Below are experts of layer 4 (counted from 0) of a mixture-of-experts language model. Rows are named gate (a neuron's input weights, with its number), up (a neuron's input weights, with its number), down (a neuron's output weights, with its number) and show model dimensions 392-447. Each number is 500 + 40 x the weight over its row's rms, rounded and kept within 0 to 999. Numbers have three digits each.
Before each expert's rows: "raises" lists some tokens whose logits its average output raises strongly, later layers aside; "gets" lists some tokens that make up at least twice as much of what it gets as of all text. This comes from a sample of Wikipedia text that the model never trained on. Tokens count by the router's weight.

# expert 3
raises: " the", " an", " a"
gets: " in", " to", " for", " by", " on", " with"
gate0:532459551438575476586458526485475471631494514504459502449430495476575566515508547504430492462510483498491544416539467588489487474491549494487509425639549490526480491519
up0:511501550525502468504479465521520490555512499500488458459452495524500504595449586533465522473468446486463557440489537561410541526500492397484531501615492497426408509488
down0:505544490471469488433508453519490440466467526544520499510532452534438467487489509505498497525422498473472530533481475477501479525510538513418476507503478559527478550494
gate1:523526593438451530535492480549494490519497510469545482493541505591582485427520504488457445464572516471457394584512500498516552483576511487465478500448480514497521466495
up1:500454509488504436505473488474395470493507489504438501538492486510465514462561474483523521500471444511472435625486569497502560583463416492558525504512515498423547474503
down1:464498498496514537501578508501415510466479535577497485490544501495480495489486526565508622482502484553511513468506517423511511492531496507492511403436548483404521523514
gate2:428480488544552468538440502581524479464486524477631494502427495406500512565515600499489532573436416538527519490474447468503525536486510532559517457474494490579503513507
up2:496524491411462457539476521448499584581482474492519494515445490447447514521523521517430478475587516523536403468535424488482489438533506413541489497395504476522429575489
down2:446532384479487508516515497487493516430461515557494470436500510501521507557506508548424473591456465496505507435500480554484500477469527527478506498458488543511488502418
gate3:451432428487552501451510461486502443480479396510498504434538487539564525509536544424469515501499552467481566537499486469456473482481560539555522507502483483499469473497
up3:532520518513476508502410492449480507486532583511483529554522526430612453537539499533497416504462467499513485499536552531515486465510476465518484468556482544466554501500
down3:493524482546504485499537570545560525447491683489459471515514507521524486498505490484513509456497545500512489520540507491499492533488499531545538589527535530505520553405
gate4:544501451449479505518492508515516500461559433503467510486517496467528496558507452521498462560466496458498541469477499497484569479519507478482576501521582501519453556476
up4:505494545472557498504537499573522475392544498501520533622484463437518515502455488536529455507473537484529485440547503456456491516424507504500446449588516509505541542499
down4:500510584500509466464577438482576462535455498468584470560497550509525557455495513484488541587477572506580490418562470512514453489418489550476452501523552520478507455539

# expert 7
raises: "\n", " and", ";", " |", " (", "—"
gets: ")", "),", " United", "}", "\"", ");"
gate0:490513614530551516428426557534631470531477454420529501553497461502482521436455473561513480475432536484485510461507473498501514508476565500588508448535457497530624449490
up0:527513473595457482457417490498480506477512485524457519500410578455515458485455577565508486513529516463489547509442590498428542456501497517480469456455482491582504556489
down0:501500530537553508544518481474545537511598428529509494547487527464421503514624477493523497458453529499499489470534483560485538499512499491534548506520534459538464548536
gate1:468508518496525483446503493500510494482515489476521488539478481543489495457537498545444538510511499487549515500495503461502528490464455514579516457510530570421433534494
up1:479498477510542515507563532525497563548481502516465451493501508515518482431482494485501478454433466490447436462520553513517500495509489623537528483513454496565494652505
down1:499496438496492506489495574509522483539496474515513417410534512506505469548481496483429582531562444499468487551568573481471487464536493600535541448495459583506490471539
gate2:447538552499480506493515483510470421525514505447519511479483550479488471492486491493462412420480510507549527501478479546503568535502486493494588452489509500495495573491
up2:519487472525511547561400488495585475529438506523513497473441438501517443482485444502488476590477512476489476510511479457479473486517501535508519504534467495519471501499
down2:497557448513483501514457513501478527494447476463571482540526525480437542527510503443482468501504533502512549492507451498465486483428505415496573547554491417565485520505
gate3:472574516440510540549485602427501354564537464503523516512496505480531542594479492455514457528447481519507491462488485501448496498420550437514464433562491500483466473587
up3:576463608537528518491482503497420489436501457496511504506449484517505486498557493451497480392475532466479546506509504453484542536513539538523517418494508498554466498502
down3:502499484483509596533472468482463472534493518516486539455531527411593551506570523508485549473580517471506497467459456485507449471459500518477396505482563525505499471493
gate4:471529531464502552577496591537512562527504548477517507500482485483490499486529518571451439476494565515495503527457495515580353452495494430578515425452508494532541506476
up4:505496518495405488478567526459503438526483503522582511469402509410482506591472515484539500591536441508505528513488518493489451453572537459502438497405507535469527503501
down4:516493470497511454508483464524472504556464517471465523465457490511491507437508500449496505497470405457514473481450463556540518467473558553517499463525503502526470454546

# expert 4
raises: " to", " by", " via", " on", " the", " in"
gets: " was", "ed", " had", " were", " has", " been"
gate0:587505465564527453490539516508513497492496408463422531559482589554522515477510505489515525500534458548496502480504498568488438526495491581502575517508511500572532451496
up0:537532498467546472429512517568502533366490535512509522529449478569496465540490452502413490503500550508530375487578477518493512491493425488441517513429535520554462463524
down0:454534466470480493455476562468405535455505489489530482477510500490398395503490472536527491514502524475517495505524421470550479499472456539436509505427468456460447474439
gate1:544506500456580485525490546549507454488472497494485495463473488530609451562512541510499485523471508518452478570567522519483500444506533507453522491487463515459489493500
up1:547545524437550478492411511530619514448478457467488508479482482549506426528537546499494576502471478536474410507555438502383492506450494512416531517477501482409530511529
down1:419458511495480524476501534560515474543498496554462500494574523513472487541551459457380496487528442501459401519502473490478489444422467534495503517487522513475564549460
gate2:479502497441514526493483520479507510502482518496470519499491543487516474436533524524468529483502488491499455545448575500460393532434487506487492495462471528520505484504
up2:483416509598525524385497518499498493531492461490486501447511438486521449539544511498500485405489529491405493498488481561455382534461503485494560524523578500594481434501
down2:586499416506481455508478505509450496511505467391489466442549505578474488552456506452487444392427500503465560497473507542459448481549428565563518368482424478473442455527
gate3:511520501528397513521443477546547422530531538495497450463479469491482547493517496506523424530462510513473458489446544463515500470574457393590484535526452509563446477515
up3:589512491588384535507496454509580492524480493462491444407473517570523492549507482430509407428497456494488484505481522427501497465504540590399449506482507497501517462486
down3:573446587436545466545465517547474500517473477516553473543483527513512502553542442574518510508459495491509515512498520459543499538498510454558499499487558516437503511443
gate4:488439446568470498533543553512488498507521437514494499534487510488545514485438501508531498476381524548526507457517544394530404501510484451507518461427515507555481503535
up4:542530402504560469513484469465513473532476584481523496551439546507483487472544511526507497466507465547433487475465456499521567592451585559508529501542503505487569477491
down4:493503467501593482540557551498498415480537473464540556502483439513479514484453500500534434495436483549489458495485551536512500462546475471401537504448532574579472432459

# expert 13
raises: "ros", "ened", "ograph"
gets: "\n", ".", "\n ", "s.", ".\"", "\"."
gate0:524510582488526514510503473527512557535517488543526493531532586573528491528533479497433493532496455467475494540450531565470518439510554465559502547485494505498538457521
up0:578588474523464403511509484509472549508492442529449503509503539596498514499491547500532504561461435522469466506538466428636497456474491495546497410521471542441542513501
down0:504533554507537497525487504437505574506499536451507587495476513458482492487474521521476478527482538481465492483493442466496527423503556515472489523442460548482431502476
gate1:503547426503558496466519494501551515512447491530481542527494509487468533500491501489564498537522439439473457551522563521451475550520521488476508489564492510500518494469
up1:508495468565416505489518525450567521477513449514523485521497451457448548510484476453481546497547503555573571494572425514558503481480508415467481487464490506496488488497
down1:476555502539508548541533513500562470524498462505417427499484473531470535496508562523514493549543494455477522517512493438415505396484497481553493496547498427510525492514
gate2:484481508467396568486530505534503460569486513499505506428487502639529477518548520395491461505488516512491508497431457465470491529472481460507597568487518515419467484506
up2:471467501509410498508494496496510443624497502492500489482555470485543481463446468441474586493498527446499511521463514609447608468546488509490546542535547510492400458539
down2:493487459500505510484527518530475507551474480541494603496474570488442513558501485599506510533510422501517524556529543467516469489555476509464537490405585563518518449557
gate3:427469441558563511561512491436534454460498586499482506518474529486480442545460505445505495439481501527515427457460439593443482493522512483463533499510506498402477484521
up3:499446491484508550609475505502523498487501560513493484478493493565534481440418448500514479509524482543608502517449502550482524482553570482518538476493470503469492481507
down3:449510495570510471514552506502471616501492506538525510559518482477459513530489483450566578489488442559456484475475493491467430506557526466520499507520480466497513508537
gate4:517516504604525502532497460462496502478483462532518500474560458512500541503500437603414572384510497491479461474474507497569503492511469523439586522458463476462522419523
up4:484458486464540487441473516481516445438502509494432519484472581451470557523523461476603464481513418538493498493459455458485465442520555417456535493518460481503514505498
down4:507469514469499519513500546524487415439558489456533499470552506457480496436528500454453493512430469492482499466511456519476405548492529465380452417480453532433488496505

# expert 10
raises: " and", ";", " (", " (or", " (the"
gets: "s", "s,", ",", "ers", "er", "es"
gate0:527452500501574493555495549464497481511495482524461494498431503488461446415453487463470511514472539561550575518524472571506539476504515531562504534473493517540488457512
up0:531519452521443490592452564404537555497494463485476507537491566580460515494489526420494528521513534481506467625497490477555520536529463491552531632479488522435475490569
down0:494403500555512502510521464468460523503525518442522469480499468467506561490406429574488506500459533463530520503436593515482480561529591449444508493432525509403489484424
gate1:520462467458486498493624393499535507499513491521443518511504506372505550545436548492479425497494512509485499499568513502515450529532533543535492528507564505527556544463
up1:490516505539477468511490479494496489453512519506592535494450535496454490430477499506499475506512490466468497493441533593602469371523451505468465488541500497495561489411
down1:482521520458478453520543538520515457516466467401574503529454525511518503386529597449516495426529540475515419494477527546528509534510529487504557536483491430502592506516
gate2:464494530535462460543491505486380490447529452505496477492467476385496498469538466468465500505509528555530538557461505501440506488499482497531465499536532500487519501498
up2:558460477613565544510511540538507540529502502432506529498557496530528469482511440514505465546581526500506437500485463547476514441520503480503529517479501468458501542498
down2:557543508525540486479473565560509491504468485552573545426541495536529531476436533575490484441503570495466458621461507415447537487538489453469487507576438568452568551451
gate3:552572510496525504426496507512545398604541470501467551511506482458539466519476501602532519550533531529474428510521512416513521504515480489519508503450487500417521511520
up3:525531549551459465542492481494508489428447471507503463472506475375476530531516491560472477541451492541481496509552521505481417619538524465500492434503502498481486507500
down3:474460412503431451544512543463443460448496537525513457491462453492498478566505481447498503520515494528503559483492417477519468475489493480463477532471454500448553562485
gate4:436456470458517492545564531511443504503606463459503473470522492508573546483528489536484490482481451505545511431471499513465482491501513562529443491518434480462478529455
up4:486535510545475465446491437510474606451496548508482536464500497410530494539459498464548512464516468492551560508390502500469554527517502496531472499562481503538547520467
down4:515440514513505559472562536469450469515537494502486592455440545512550447502495514412560516500466491565503521495470495489491496502611475620487550474507472519523480498485

# expert 1
raises: "e", "am", "und", "un", "av"
gets: " is", " –", " ", " are", " -", " be"
gate0:506483472551515505505498485543509524514500493486495498474523490494420505473525414515496508527558470488474459536570518585566525472479520525480451522470500502476502520500
up0:490601504543496490510491542508494472565514486517454518469518628529527494537437521523483457520476518490508574506564528497465511424524535481452529567587504504459531513503
down0:490515504485470467480466540476494538452487567506514494462495518510553499458530449411502447522463518510564507564477429507502499460499493460498513539506522436494480505524
gate1:474472525566510491499502564447494462476497537525487434461500460497500508519502510506505465523579481444387491513465470442527529560503505463524542565468491510523508570512
up1:425457410529511511575467561509492537533507437456434473527479413521481537434549510503516443492543477568528481446452527504507471518557497493551528463464416482443503499493
down1:518512429550490477498448539508471573495480418485518472491507544503491470497461513508522497503521499495490552587534527486510506506505468466483477557506487525458434520565
gate2:516501498499488492523423501529527493541525503453507512454512453490503472499487495449485567446528588500490475482427443418468470538396576508515472546498435546495466452503
up2:519558457522538526437500513566539496501477537560473528456509540487499513516500429562448431488520565499458413449506506492450527517556579530434517589552488473439487506530
down2:511558502479495461505506614496456525427558492555485480583476478602492530491527526493473492516485500455532501486530501485404503426486522497508522457509515428487484454567
gate3:624593498505477496435494438536616507503480521495531458506561502582489485508476460590519449428465528505403529472511585498444477424502509567529536498458544491434498449528
up3:529538561525468501500458506529539442477439530532517487438512498590504416516487558542490544456434498532521571424507425574485427506518496506487511535484507503451507488534
down3:561507537458350497490438502479497573556465513555511475500542401549518463475423605558498501482549491475505533412561379551461446550483509495466529491564570502567506522514
gate4:461527531378506504515357514425488499512558521467555450508484493409505533544508539407479449394543521496549497437509481483514503566426501525507441522452519488491463494519
up4:508511530485536469467478486481508578516499400464556511545501507502524456450527493586540424495539499405446495502504502317486504581412480555552509491470487486608525571460
down4:520469523448529503523544510478517511570411500442514564500563471530486495487535502504494520484469467584448540526478528511572520502446557500471509490569497511496493530464